Experts of a small language model.
Experts: 64 GELU neurons an expert, 4 picks a token, a softmax router.
Training: a variant of Muon for the experts, 248M tokens.
Below are experts of layer 4 (counted from 0) of a mixture-of-experts language model. Rows are named router (the router's row for the expert), up (a neuron's input weights, with its number) and show model dimensions 160-239. Each number is 200 + 40 x the weight over its row's rms, rounded and kept within 0 to 999.
Before each expert's rows: "gets" lists some tokens that make up at least twice as much of what it gets as of all text. This comes from a sample of Wikipedia text that the model never trained on. Tokens count by the router's weight.

# expert 33
gets: ": ", "|", "= ", ")", "(", "N "
router,168,176,194,234,273,223,222,214,281,166,189,208,215,208,217,183,247,198,248,227,96,212,189,232,180,131,256,160,164,246,185,191,167,164,179,98,228,194,179,211,258,186,190,177,201,168,235,203,251,213,136,254,256,178,191,171,285,235,217,283,281,196,273,206,196,244,205,196,169,139,176,153,188,235,229,123,151,206,206,167
up13,188,161,189,185,269,120,234,208,176,197,151,275,177,186,165,159,278,225,177,223,191,208,165,135,236,131,194,237,226,207,144,218,213,123,198,63,169,233,160,196,188,209,163,173,139,139,214,230,174,212,171,200,232,205,181,253,191,172,192,199,220,246,274,283,233,224,233,191,147,220,244,287,191,194,215,183,225,211,141,225
up14,204,177,225,210,278,246,148,222,162,157,160,232,172,245,249,150,244,160,184,202,232,229,220,236,214,222,195,221,240,199,177,148,200,135,217,165,208,245,223,251,178,180,209,196,192,215,179,204,231,223,249,243,277,212,159,308,257,184,202,241,266,197,281,224,239,181,159,243,139,117,187,149,185,224,151,150,143,246,212,193
up15,240,189,197,203,173,179,198,266,158,230,230,204,197,212,137,204,142,170,164,237,163,77,233,251,247,191,228,160,196,206,221,193,257,195,243,200,211,169,256,180,259,224,220,166,206,232,231,137,242,136,185,240,169,244,242,219,223,258,162,237,287,190,139,171,162,219,195,143,157,293,224,242,223,220,171,170,247,257,218,178
up16,121,209,196,205,152,204,189,205,200,192,268,149,231,237,201,204,225,198,196,187,210,181,141,195,205,139,223,142,124,242,160,180,218,210,220,236,180,152,226,184,183,214,156,213,203,259,226,211,251,186,185,215,259,183,195,196,193,212,224,133,235,185,199,252,227,166,145,192,281,224,152,195,207,219,172,202,170,249,161,249
up17,226,171,120,228,187,164,186,149,182,177,177,247,189,174,113,237,196,236,231,262,130,265,148,207,193,227,218,191,239,227,221,182,283,248,180,150,117,203,133,197,267,145,119,225,210,140,197,192,217,187,214,214,160,176,173,280,174,192,215,182,188,186,277,224,258,151,217,172,179,190,202,247,204,167,109,261,258,200,248,142
up18,194,231,212,227,233,219,214,209,128,176,137,179,163,221,193,189,243,114,209,215,223,164,244,211,175,200,238,192,161,250,206,264,138,218,173,246,147,177,223,185,128,172,220,234,225,263,192,218,235,213,296,196,230,243,268,186,208,236,244,143,187,234,161,171,217,200,211,130,227,133,249,188,211,238,192,244,237,250,281,268
up19,121,134,186,212,170,200,180,239,188,146,234,286,191,181,165,111,203,185,222,205,232,99,281,142,161,98,249,214,196,185,196,264,221,172,78,248,232,205,188,220,165,162,166,252,164,172,189,223,150,214,235,211,273,160,104,217,184,219,164,211,243,212,264,249,195,170,290,220,212,208,218,170,189,158,196,141,254,217,212,150
up20,172,205,184,184,180,218,172,195,161,209,236,215,246,177,172,218,177,192,291,211,177,237,285,214,286,217,252,131,187,174,231,268,185,246,247,150,199,205,204,247,213,273,147,248,139,215,213,178,259,213,279,246,260,247,201,161,237,227,184,207,213,199,247,143,239,270,263,134,201,229,207,216,235,187,171,177,141,192,216,171
up21,161,159,246,215,249,301,252,232,233,187,264,197,225,243,147,103,165,170,219,201,169,196,186,137,206,268,236,120,212,249,232,174,182,235,229,209,199,200,222,217,231,254,187,179,191,258,166,194,160,251,217,245,169,267,272,248,212,166,209,192,211,255,222,202,183,195,179,222,231,253,261,169,250,186,139,167,178,229,228,167
up22,167,223,258,180,217,200,168,161,285,183,159,151,277,228,241,153,155,148,214,219,113,226,238,219,225,74,189,144,240,208,185,178,214,151,222,235,223,161,232,163,178,241,189,164,260,142,227,143,185,202,127,213,220,171,247,210,179,190,208,245,194,189,223,214,152,213,209,200,191,181,209,157,265,188,155,174,270,212,170,206
up23,180,278,207,213,206,234,219,229,189,155,305,145,140,219,195,141,193,255,230,180,128,218,253,243,190,139,253,246,259,207,205,219,213,264,199,230,189,236,213,187,149,129,220,110,206,199,216,211,264,207,214,162,181,260,244,209,249,191,217,224,239,215,204,249,193,249,188,188,208,224,207,202,139,200,234,305,175,221,261,231
up24,222,232,128,215,176,204,173,204,231,202,195,238,205,190,183,250,167,184,187,220,95,229,170,195,194,227,149,151,125,299,154,157,276,226,203,257,180,187,203,210,244,217,96,178,225,180,184,228,249,181,149,197,158,206,229,180,211,136,194,228,195,183,169,218,240,144,226,194,184,175,204,155,224,204,174,143,260,169,306,176
up25,194,252,163,230,176,152,224,197,140,176,158,148,167,236,250,234,293,190,156,253,119,242,178,173,218,135,167,179,145,255,179,221,224,179,140,162,288,194,195,177,185,184,137,167,229,164,190,212,180,220,186,186,200,97,143,129,213,185,96,230,202,215,283,223,198,224,199,197,278,245,201,207,263,186,115,186,191,140,292,199
up26,151,155,190,240,168,142,184,228,223,210,193,181,194,220,164,173,247,147,203,182,158,289,151,179,211,257,194,186,233,155,210,171,235,191,236,171,254,188,173,243,133,305,170,203,185,200,222,166,259,193,172,154,154,203,209,182,286,188,200,208,247,195,256,151,203,231,144,206,268,270,287,222,78,231,203,227,103,254,211,245
up27,134,170,137,184,239,145,249,207,234,156,238,262,252,139,310,184,238,258,260,158,155,199,207,236,273,263,162,194,234,195,132,155,143,173,204,202,206,138,216,191,159,140,139,213,225,248,164,288,263,208,120,213,249,257,205,169,228,263,223,197,176,191,225,210,218,200,163,240,135,244,280,202,188,241,242,179,155,191,171,150
up28,160,181,198,209,292,270,165,185,177,147,174,236,214,204,196,187,192,219,238,204,232,175,253,226,227,254,237,212,154,252,210,159,201,189,178,107,225,172,141,159,275,233,279,171,216,186,230,119,239,209,148,242,228,231,241,219,186,177,266,240,240,198,224,204,226,233,249,198,166,261,148,141,189,217,170,73,249,167,205,197
up29,186,230,92,183,170,207,228,221,200,238,225,118,231,241,153,191,225,236,209,206,249,183,136,131,220,247,179,201,263,199,166,146,177,186,166,258,247,207,277,195,227,126,226,169,217,218,171,191,212,201,178,206,164,149,194,247,265,111,276,232,233,177,151,176,170,210,190,205,193,198,203,186,278,161,198,122,229,191,114,174
up30,247,210,203,236,213,125,238,197,193,283,184,199,186,228,231,224,170,165,215,216,224,195,169,245,142,232,198,144,213,208,193,154,223,190,144,190,216,217,207,237,229,283,212,247,187,238,198,121,199,259,168,219,215,138,188,256,121,202,175,237,145,240,242,146,165,220,187,206,219,124,183,198,228,221,237,168,274,184,159,192
up31,187,187,248,201,205,206,158,212,192,211,107,222,247,231,163,145,179,116,246,207,216,256,319,193,155,162,182,151,259,232,228,195,165,189,222,174,141,165,225,183,144,181,167,126,221,161,209,143,249,181,185,198,117,243,226,185,260,164,169,128,243,230,185,159,143,257,161,196,242,116,194,185,243,173,143,129,198,181,182,280
up32,229,200,160,219,260,218,225,206,194,131,253,222,292,222,233,232,288,298,173,179,257,209,243,217,243,138,177,247,204,194,192,191,249,223,212,241,198,234,176,196,204,173,239,200,217,202,234,124,209,193,147,225,220,204,191,222,199,187,256,189,188,163,212,260,200,148,201,241,209,258,212,179,131,155,268,263,197,201,117,204
up33,202,257,177,208,173,170,191,197,197,200,212,187,191,244,227,167,166,226,178,166,212,171,225,220,143,277,204,202,147,183,269,221,260,192,213,137,297,216,267,218,182,256,229,240,181,145,242,214,214,199,178,184,201,145,195,239,144,243,214,208,254,224,173,185,255,235,127,215,194,246,157,176,181,235,218,250,130,225,310,190
up34,243,181,152,227,121,125,206,172,249,242,266,222,144,180,209,224,209,221,203,239,216,199,218,232,204,181,171,159,185,240,159,187,238,189,144,128,232,158,226,149,167,217,170,268,183,235,222,203,205,206,117,213,135,175,178,165,234,243,179,199,222,229,203,206,219,186,178,195,243,225,160,241,217,208,178,211,199,225,166,172
up35,179,176,269,130,252,81,255,225,260,207,218,151,196,217,241,169,209,200,211,204,222,119,212,197,228,225,215,232,238,224,102,224,276,175,282,198,211,171,184,227,88,170,246,177,234,103,210,184,153,195,155,234,141,166,205,150,191,93,208,192,232,199,154,137,169,233,207,178,170,215,201,237,182,203,171,237,217,226,208,197
up36,237,166,215,179,158,213,193,221,169,204,245,216,190,184,205,195,238,237,201,190,186,204,214,203,161,81,225,130,146,172,266,164,168,167,136,178,237,245,215,193,255,150,228,246,179,242,211,211,256,196,204,197,277,145,222,271,290,196,144,158,261,145,232,195,191,262,165,217,141,150,140,243,152,212,179,164,144,262,182,194
up37,202,194,305,201,223,199,211,223,185,217,170,136,139,214,145,203,248,215,245,151,169,204,169,152,189,152,295,223,209,174,141,217,162,174,194,232,171,177,192,207,238,231,173,213,250,147,233,231,188,184,152,173,131,154,218,203,183,244,215,196,205,218,211,167,229,172,104,199,199,186,248,199,235,200,207,209,204,210,222,206
up38,324,273,304,206,221,171,193,188,198,168,252,176,191,190,166,257,182,126,206,199,229,213,232,240,197,140,236,186,185,200,169,144,172,203,244,231,206,186,204,181,168,168,143,240,193,174,188,287,188,163,234,174,224,202,262,250,169,202,236,198,174,174,214,281,238,233,175,97,223,248,163,232,149,214,187,379,247,214,253,196
up39,97,151,216,190,258,224,270,224,180,198,95,253,194,151,151,220,211,225,204,141,204,177,160,204,182,211,249,150,168,253,215,200,145,224,218,141,253,155,224,262,175,124,209,184,215,238,230,270,232,197,297,216,207,206,176,232,211,198,192,182,269,237,236,198,204,226,178,216,170,157,181,170,248,217,182,233,144,197,236,218
up40,241,120,153,175,184,181,229,227,102,182,188,136,209,247,226,103,168,227,209,200,190,116,156,170,188,193,218,199,221,176,201,187,210,182,145,177,254,161,193,294,161,168,152,203,174,153,228,198,207,211,194,174,246,156,167,209,203,102,268,194,173,289,181,176,175,167,180,171,198,188,224,184,242,226,167,197,274,221,186,205

# expert 13
gets: "a ", "s ", "to ", "al ", "a", "and "
router,248,202,244,172,130,194,107,183,137,196,223,269,216,168,189,152,245,239,178,137,217,214,203,135,182,181,243,185,255,210,235,219,196,90,212,156,204,172,189,134,202,197,225,227,204,187,195,188,236,257,169,216,128,258,149,217,205,200,139,270,222,248,266,198,145,155,270,189,156,143,140,265,143,236,244,175,318,193,255,193
up0,256,214,140,228,192,191,206,228,201,234,121,159,230,131,163,227,181,217,230,240,188,216,91,215,196,187,189,204,248,216,191,101,258,240,241,190,153,194,173,173,266,192,212,198,160,247,200,111,234,273,238,209,185,242,210,258,218,236,280,214,151,156,207,182,258,161,226,283,201,203,269,217,223,203,194,185,185,253,201,167
up1,223,212,255,172,187,134,203,129,213,154,130,261,190,235,156,110,245,305,138,231,226,178,283,191,209,202,212,160,206,225,165,247,213,176,185,158,182,138,195,239,204,218,255,210,212,176,190,189,213,166,227,179,171,189,255,189,237,162,198,199,188,203,169,191,232,283,233,240,120,181,151,258,212,199,214,185,223,268,269,215
up2,173,221,182,187,153,228,166,242,116,165,118,190,221,210,229,253,217,287,186,244,163,203,265,211,123,137,233,204,158,170,242,197,249,188,160,190,178,151,202,182,232,240,211,239,237,156,158,164,203,193,127,204,199,213,173,200,249,189,115,270,324,202,162,189,244,187,198,219,229,186,197,184,247,197,241,233,127,195,206,266
up3,174,175,269,147,136,152,119,177,188,218,289,140,163,220,274,177,212,275,122,250,262,262,199,146,235,217,189,263,202,200,245,203,245,160,153,201,235,180,189,257,297,217,218,96,177,188,235,198,245,227,116,223,150,203,202,204,177,150,194,125,243,176,222,189,151,191,282,171,236,238,134,241,224,225,230,192,256,176,168,184
up4,154,144,168,237,216,267,203,205,223,128,151,227,254,234,183,132,193,156,192,198,188,233,176,154,201,164,237,209,126,192,218,257,229,181,246,216,187,190,223,131,295,195,181,210,181,195,266,211,201,198,262,227,232,196,123,162,208,111,194,254,241,172,172,229,204,134,282,190,214,91,210,202,211,189,222,142,157,275,222,183
up5,251,277,191,204,244,180,136,170,215,160,245,205,122,246,204,238,214,176,275,130,171,217,247,181,212,164,283,250,199,202,221,230,145,173,265,182,215,222,256,150,131,164,172,215,249,151,185,141,263,239,164,164,186,230,219,253,214,199,177,160,266,201,185,207,202,190,207,210,140,243,196,234,179,225,190,215,194,196,244,180
up6,126,218,120,188,225,215,155,143,213,152,228,177,227,241,264,209,212,224,177,181,278,178,163,241,196,212,191,161,171,187,238,142,213,193,162,154,242,216,175,266,259,212,247,184,160,178,220,284,206,207,200,215,254,226,158,171,210,284,269,232,185,223,256,205,194,206,220,238,173,203,135,206,177,213,184,134,235,117,173,187
up7,203,170,194,225,284,168,239,192,141,201,209,207,214,129,208,115,235,244,207,146,215,213,107,203,214,211,255,194,192,161,160,207,242,158,188,220,174,242,230,255,230,236,192,186,174,226,207,180,211,238,124,162,212,229,197,152,190,233,221,91,224,306,150,182,222,184,243,188,191,208,202,165,96,203,205,266,298,132,113,189
up8,270,217,259,219,117,213,170,225,165,184,300,234,189,200,272,138,233,99,233,136,151,132,260,145,173,226,217,227,219,212,241,149,189,136,172,114,130,172,283,137,168,223,262,198,141,234,197,193,257,201,104,191,205,197,203,165,149,189,94,249,189,186,148,235,224,240,118,233,213,249,214,217,199,206,192,191,147,220,239,221
up9,213,189,192,239,195,193,133,232,232,215,240,256,201,213,130,254,167,168,232,187,188,223,248,211,286,251,223,165,180,201,184,184,252,100,222,192,217,232,108,219,173,283,348,208,186,232,230,279,205,245,154,211,158,220,149,230,212,188,208,259,215,195,221,206,243,196,164,237,185,130,239,334,197,245,249,194,233,160,199,214
up10,274,185,243,209,159,216,167,99,220,255,245,299,185,108,178,150,159,207,223,228,182,177,199,254,191,174,240,218,249,191,198,136,227,170,216,258,157,218,156,158,168,175,260,197,235,202,170,243,188,238,233,143,198,196,197,173,193,200,131,150,224,208,220,196,186,196,230,172,249,193,207,184,184,248,225,117,279,267,183,139
up11,216,213,283,196,188,204,120,188,246,266,182,216,255,247,243,240,181,317,198,169,224,236,176,211,204,222,149,200,225,190,172,190,231,146,152,101,210,223,175,167,190,247,185,218,245,234,192,131,219,240,153,226,210,206,188,189,133,260,228,148,248,211,220,228,160,210,242,181,226,228,192,144,188,173,216,206,221,169,155,272
up12,230,190,139,185,192,163,111,149,232,204,193,275,170,258,97,258,158,191,177,155,148,170,180,158,252,185,201,246,228,239,215,204,192,183,202,284,222,208,144,197,164,169,183,193,193,140,187,178,213,175,139,176,169,207,146,310,194,206,259,228,177,156,236,169,223,182,287,231,205,241,162,272,194,192,188,116,192,216,193,220
up13,228,272,201,163,237,245,186,117,171,146,166,287,247,213,192,212,200,227,211,180,203,231,172,201,151,198,199,232,228,213,235,251,162,159,189,209,270,206,191,203,195,206,189,184,285,204,247,205,170,173,228,185,158,183,188,265,168,279,247,176,153,174,142,232,191,250,225,152,156,191,225,205,161,138,221,247,208,226,286,160
up14,85,252,194,167,163,223,224,214,243,145,215,206,197,229,240,153,171,138,244,223,209,210,191,177,189,194,215,88,60,224,284,232,177,175,251,194,177,117,214,122,197,231,271,212,217,160,221,203,189,191,191,202,224,119,209,167,154,253,210,196,259,226,181,208,213,186,218,226,194,194,131,178,207,178,288,231,146,181,168,217
up15,231,223,267,192,138,109,212,173,204,183,150,230,120,162,249,253,176,173,149,184,158,256,165,89,206,211,217,99,224,217,192,183,215,170,205,235,180,171,304,231,145,153,162,160,202,165,184,275,206,179,187,197,188,211,184,181,250,181,194,213,236,213,203,159,197,149,210,226,180,282,221,274,204,220,153,208,220,140,193,150
up16,240,190,166,223,200,251,135,224,182,245,260,230,232,216,154,179,195,246,198,202,162,226,196,217,243,176,209,243,216,217,192,173,210,191,172,191,184,136,188,211,201,153,228,182,234,136,162,208,218,222,225,211,197,253,182,184,282,165,231,275,258,199,265,141,175,174,140,224,161,200,213,150,204,206,175,221,241,253,250,192
up17,234,189,230,190,183,213,95,210,150,229,181,153,195,201,223,231,207,210,250,163,208,210,223,240,228,186,221,131,215,169,229,211,209,188,164,242,141,176,150,222,202,176,163,181,179,201,230,118,186,185,243,264,260,154,263,194,235,128,192,209,287,147,150,156,186,186,229,203,205,181,182,145,236,255,190,178,195,284,318,215
up18,222,157,257,129,208,277,157,247,227,212,173,251,201,180,217,240,201,191,211,179,160,211,189,154,211,220,189,167,220,201,210,223,153,189,188,164,194,231,210,155,193,125,226,189,201,184,180,210,215,218,223,242,231,218,147,169,170,135,237,205,152,238,210,129,175,144,271,244,168,137,154,256,184,270,253,127,198,160,196,251
up19,229,211,190,248,208,172,231,193,214,319,158,117,153,263,297,151,168,172,194,181,192,147,180,184,261,176,218,235,176,209,159,166,166,180,199,124,181,234,160,185,216,188,114,132,167,179,173,130,247,228,180,194,152,253,190,152,133,214,136,97,284,227,156,250,191,195,252,201,220,196,212,181,254,194,194,181,240,192,183,207
up20,146,211,240,230,210,198,176,159,224,162,239,197,189,232,224,204,218,213,221,189,196,155,204,156,182,153,224,149,144,201,280,173,188,231,197,190,193,172,153,195,200,197,259,184,153,183,192,283,205,159,225,231,176,121,137,201,247,170,172,196,219,216,165,216,167,332,207,254,218,230,165,246,206,188,258,209,145,248,272,263
up21,126,234,200,188,205,202,207,174,208,165,234,230,208,215,224,153,206,216,195,132,247,213,242,282,154,265,204,241,256,187,229,164,219,264,232,220,131,210,233,202,198,112,221,157,160,149,172,164,165,204,180,180,139,216,214,200,269,176,156,179,171,225,187,233,152,206,242,242,196,205,144,216,171,210,210,236,287,209,258,163
up22,152,231,166,213,144,242,179,196,77,183,260,145,198,259,193,194,265,226,231,237,199,304,139,229,140,167,185,200,186,246,191,211,174,173,138,231,179,194,216,227,242,217,279,194,258,196,139,184,188,209,225,203,178,258,282,218,201,228,238,217,283,267,227,246,212,220,225,268,230,191,229,250,146,175,196,184,244,162,160,205
up23,222,197,192,218,248,203,203,173,126,145,180,308,192,197,163,225,236,164,188,173,149,193,226,226,248,216,217,232,237,178,209,129,183,127,203,119,143,218,156,163,287,279,190,208,178,244,239,218,194,255,226,203,221,119,222,230,207,214,176,199,197,178,230,243,230,116,196,231,119,175,240,236,253,207,161,189,259,227,241,171
up24,255,206,153,147,153,158,102,210,261,196,141,273,195,151,219,215,241,183,157,203,219,208,204,206,236,149,217,248,191,203,142,146,167,200,253,238,182,208,223,219,158,277,176,230,201,192,219,227,309,209,156,203,194,251,224,190,247,96,210,210,177,273,256,135,172,236,196,237,220,200,157,209,134,172,212,104,216,163,299,210
up25,244,232,186,215,91,150,223,196,164,217,319,286,141,165,245,187,228,226,128,171,161,193,157,222,186,196,230,164,182,245,212,202,216,208,178,217,234,213,143,71,161,220,250,210,235,202,131,162,187,178,201,186,190,231,184,222,236,188,159,244,283,167,212,224,159,166,254,214,196,195,150,227,176,224,141,159,313,181,188,220
up26,124,186,186,158,189,227,242,209,118,223,170,150,197,265,149,215,254,212,204,239,193,255,214,179,123,183,149,195,131,179,295,177,191,207,183,167,241,146,152,208,225,163,189,163,135,161,156,196,178,175,170,185,139,281,214,142,180,163,178,262,257,240,246,214,265,221,282,259,213,266,188,189,216,206,165,140,210,205,175,173
up27,265,235,170,224,217,188,244,203,264,203,174,216,208,113,165,113,156,123,221,137,234,177,181,102,225,209,213,216,222,181,179,218,178,149,213,190,253,186,203,137,159,269,210,193,252,182,246,221,172,164,133,140,168,236,247,239,176,206,220,154,191,278,177,184,176,195,244,193,186,196,163,128,202,217,223,291,190,136,168,151

# expert 14
gets: "the ", "a ", "The ", "s ", "his ", "their "
router,152,215,168,159,183,224,241,194,170,221,161,177,188,199,199,213,213,187,216,216,237,227,177,256,258,173,199,171,171,167,208,231,257,174,235,140,215,196,168,193,235,249,244,158,200,207,129,157,239,237,125,200,327,224,197,185,188,199,205,200,232,195,258,239,190,172,112,225,202,215,113,222,212,239,245,235,207,175,187,158
up4,168,180,281,183,253,250,144,157,194,186,164,240,209,86,151,145,231,136,197,241,163,167,213,196,245,164,175,133,205,176,144,157,159,195,268,211,216,174,190,194,251,220,275,187,180,202,230,144,144,191,246,246,203,196,161,207,200,199,214,189,230,177,202,223,192,175,239,125,187,169,138,190,246,221,192,170,192,217,253,167
up5,150,215,85,204,137,203,205,187,222,195,228,179,198,241,202,185,156,241,165,146,182,176,145,213,210,166,215,202,235,170,199,170,238,186,228,249,176,226,185,199,121,236,161,176,235,212,213,174,255,216,34,167,242,189,137,231,201,229,180,269,185,138,213,210,182,249,156,116,183,152,247,219,183,188,238,192,156,245,279,154
up6,197,149,247,144,172,206,194,213,210,244,184,272,211,143,206,223,229,165,195,212,219,185,165,211,263,140,220,253,231,219,272,194,241,188,186,93,195,125,166,99,225,232,143,199,173,229,184,158,296,216,191,217,236,187,222,186,160,238,203,142,181,218,193,177,172,99,201,181,204,161,139,124,175,191,227,264,180,232,246,201
up7,172,172,224,220,212,143,164,209,192,257,268,199,220,253,209,150,179,183,278,148,204,87,208,155,230,178,240,98,220,187,151,122,167,175,159,154,157,196,171,149,141,246,232,165,198,175,242,226,216,191,123,185,257,76,239,262,207,207,248,209,308,215,108,216,231,219,169,180,224,215,233,202,237,220,109,171,179,197,158,209
up8,275,171,268,197,192,203,200,246,198,202,158,266,159,220,257,128,200,200,245,197,206,210,228,222,266,262,191,204,233,193,195,139,192,171,196,199,208,185,170,184,222,200,233,176,189,238,166,200,205,228,190,208,220,213,212,231,176,189,130,191,250,161,163,241,257,218,166,239,212,200,205,236,168,267,147,162,246,273,224,197
up9,205,198,274,185,186,227,211,151,207,215,182,251,196,146,193,221,184,182,241,212,195,213,192,202,177,159,190,286,237,190,208,203,201,227,142,183,227,212,161,286,258,175,148,187,208,116,199,204,173,217,230,186,213,213,98,201,131,190,204,138,113,180,100,272,197,244,242,206,203,154,73,197,165,241,225,194,208,192,158,170
up10,127,226,58,154,189,256,218,160,165,212,174,168,191,165,251,183,208,244,189,226,202,169,165,257,239,159,198,215,188,160,160,204,217,139,160,140,183,221,152,147,225,272,174,228,173,185,200,190,182,186,202,199,239,189,195,170,194,237,245,223,202,235,176,220,157,293,276,194,189,150,173,111,220,219,249,177,130,147,160,206
up11,168,271,116,179,157,214,231,200,279,234,245,230,143,194,164,285,220,191,217,220,216,209,251,220,274,187,170,192,206,214,144,155,215,226,242,191,163,215,133,194,145,156,124,207,196,231,225,242,169,190,198,135,198,246,163,185,248,158,229,191,213,135,223,268,246,178,179,192,278,175,151,247,164,201,169,253,231,276,191,214
up12,215,167,224,187,205,197,229,118,210,230,238,120,210,178,255,214,209,254,238,225,174,219,134,225,112,215,200,211,243,167,216,191,180,225,183,210,162,172,192,258,247,236,186,254,230,169,116,137,185,193,240,165,122,125,154,206,276,195,184,216,221,209,141,160,125,238,238,268,197,172,249,254,235,231,214,126,202,286,131,240
up13,191,234,299,190,216,167,177,200,247,196,222,149,210,241,259,195,185,139,172,174,242,208,214,175,245,216,225,223,159,180,258,154,230,224,254,195,142,189,225,181,198,221,223,168,173,187,195,186,189,198,223,181,222,144,270,187,201,203,149,113,206,231,151,204,243,249,187,142,238,181,147,197,214,214,186,201,271,157,233,241
up14,242,188,164,139,117,192,223,172,293,196,237,233,258,217,219,130,218,237,217,150,226,160,210,215,194,180,247,134,207,212,250,255,241,200,242,235,165,196,181,166,188,262,199,217,200,192,195,274,215,205,181,234,116,135,180,201,163,174,216,126,268,158,233,188,172,197,221,183,208,255,212,172,227,204,203,225,208,161,214,241
up15,220,185,310,192,160,176,180,173,204,218,168,171,196,214,220,176,219,219,155,216,234,227,239,205,208,249,210,210,174,174,231,148,233,203,181,153,229,177,180,246,197,165,194,232,188,206,189,249,245,191,229,228,208,194,211,211,217,140,190,174,223,226,241,182,212,157,84,173,216,242,193,166,207,213,284,217,159,143,271,212
up16,199,245,216,121,151,172,192,181,285,174,222,235,152,182,148,258,195,244,175,154,212,215,258,183,204,227,167,158,219,172,321,248,168,279,202,248,146,243,173,263,222,213,258,131,190,199,215,209,136,218,202,234,132,179,187,223,219,146,206,219,186,235,259,156,170,247,263,262,235,244,212,181,230,160,190,163,237,258,236,260
up17,206,189,192,179,203,188,237,186,71,169,195,266,233,138,181,218,194,214,202,162,195,199,258,146,240,206,214,241,257,152,210,216,203,233,247,174,168,197,185,177,220,129,218,190,198,166,256,273,235,201,182,202,264,222,194,198,198,217,292,252,205,201,171,150,237,200,184,225,234,240,168,161,196,210,199,227,129,206,240,181
up18,147,239,196,226,130,154,200,184,132,127,210,275,230,163,176,164,220,260,167,194,254,322,189,229,179,181,207,157,152,187,230,218,206,182,214,255,178,239,120,255,212,274,217,195,202,240,211,218,157,215,185,204,136,228,219,180,175,149,249,204,224,244,211,172,238,281,245,228,173,170,222,255,232,136,174,251,252,199,155,161
up19,230,212,179,201,187,251,221,237,190,229,174,121,205,183,197,200,214,210,201,172,214,160,222,186,281,235,176,268,139,179,165,244,143,204,228,141,223,220,181,177,295,189,184,226,191,221,131,223,233,223,200,213,235,269,243,178,166,197,223,113,218,265,160,183,134,211,158,221,190,212,322,248,200,248,206,234,212,182,239,224
up20,195,238,99,143,159,183,207,174,117,158,241,207,195,204,185,220,190,258,221,214,267,285,160,289,263,245,168,243,121,199,250,127,208,222,208,215,266,141,207,251,197,280,301,257,206,219,171,174,195,219,189,180,189,214,205,233,154,130,195,233,226,275,125,156,181,231,177,226,209,205,159,211,153,218,278,160,227,233,156,193
up21,169,184,178,189,212,216,240,229,112,142,204,221,226,151,201,209,127,264,176,177,221,267,151,297,230,203,192,172,198,197,149,186,153,188,248,165,194,181,213,122,169,163,236,193,204,145,248,195,230,201,119,241,217,252,187,135,217,169,287,270,215,213,183,166,234,196,272,211,251,204,203,207,173,228,177,165,297,196,192,248
up22,221,179,231,242,236,211,249,193,199,231,235,201,189,194,125,170,231,234,190,197,204,148,197,159,186,238,166,137,179,167,260,204,202,161,245,146,160,205,279,176,174,166,232,176,184,210,152,226,159,226,206,235,217,173,181,151,161,253,201,175,242,198,163,181,227,246,213,257,249,178,229,177,234,223,197,259,172,172,154,200
up23,167,177,185,168,194,226,176,234,197,223,218,111,126,220,184,267,169,171,185,170,223,229,122,253,277,180,178,184,216,180,201,201,179,153,212,281,173,252,220,187,251,160,233,193,177,190,121,155,224,233,174,186,228,199,187,180,197,207,74,208,223,232,206,184,175,232,150,261,172,312,185,264,205,207,130,255,256,134,245,227
up24,95,171,181,190,271,237,212,200,213,193,115,262,167,253,250,224,199,142,194,191,133,197,239,136,256,225,176,109,158,246,141,191,159,192,207,191,229,157,200,124,185,155,213,95,229,204,237,242,186,176,255,120,219,206,215,167,154,207,281,226,199,199,174,231,207,146,156,225,152,236,223,166,166,213,172,143,201,243,167,191
up25,177,140,287,189,169,219,192,230,184,218,277,140,238,182,170,181,218,186,221,227,187,180,224,211,184,210,205,181,216,199,189,162,254,196,181,234,141,192,111,166,131,122,193,185,219,221,88,189,210,198,126,193,229,220,188,212,172,212,243,162,191,161,274,157,204,220,143,151,231,179,206,137,152,216,218,220,226,231,228,167
up26,248,208,99,203,225,158,218,175,194,252,218,177,196,255,239,231,145,117,160,221,189,172,177,259,231,193,135,161,176,209,160,205,217,223,158,186,158,146,197,206,201,112,224,181,204,204,155,173,188,199,188,167,237,182,187,214,122,226,165,266,193,248,208,203,204,138,142,163,194,143,155,111,214,236,107,202,189,148,173,215
up27,220,205,246,231,180,214,201,198,141,216,239,252,313,182,111,191,202,252,179,200,184,227,210,220,189,180,197,174,228,218,182,194,225,193,192,244,194,203,189,189,178,155,64,184,207,220,138,164,210,189,241,225,200,265,186,135,163,225,179,103,233,168,200,213,221,130,138,255,244,229,146,212,201,193,298,196,185,153,280,205
up28,213,207,293,240,186,210,218,190,163,242,156,184,173,230,256,154,159,187,177,196,205,242,185,195,155,171,182,243,216,201,210,234,193,180,171,63,178,186,287,220,266,302,152,196,204,200,87,207,195,178,175,119,225,229,206,211,264,164,143,304,175,243,193,180,240,184,216,179,228,174,226,216,215,230,179,252,164,234,126,180
up29,164,161,160,253,221,242,191,272,185,147,182,210,171,236,209,219,186,203,196,199,208,233,190,224,228,223,169,163,204,180,192,166,171,197,231,267,118,228,178,179,171,136,224,220,179,199,169,163,174,211,194,212,259,225,230,224,181,204,131,83,228,130,190,276,238,233,177,242,170,159,178,117,203,192,188,84,159,205,181,219
up30,208,189,240,268,153,205,212,216,221,201,243,205,240,189,178,138,182,215,188,135,225,198,248,288,206,177,217,118,145,197,195,212,176,210,313,225,156,192,255,268,245,222,113,214,133,199,215,138,234,252,229,224,252,115,216,191,221,271,151,225,233,188,225,220,255,177,228,160,267,285,162,194,240,227,233,269,161,220,249,177
up31,185,206,259,250,88,230,230,190,154,210,181,238,219,254,134,261,200,165,176,177,219,161,179,108,303,185,205,207,167,197,223,225,268,251,263,190,242,222,275,155,207,142,168,197,200,277,167,207,220,174,185,174,232,228,178,191,205,212,158,134,186,193,230,218,138,87,171,208,167,198,194,186,216,230,216,199,261,290,208,166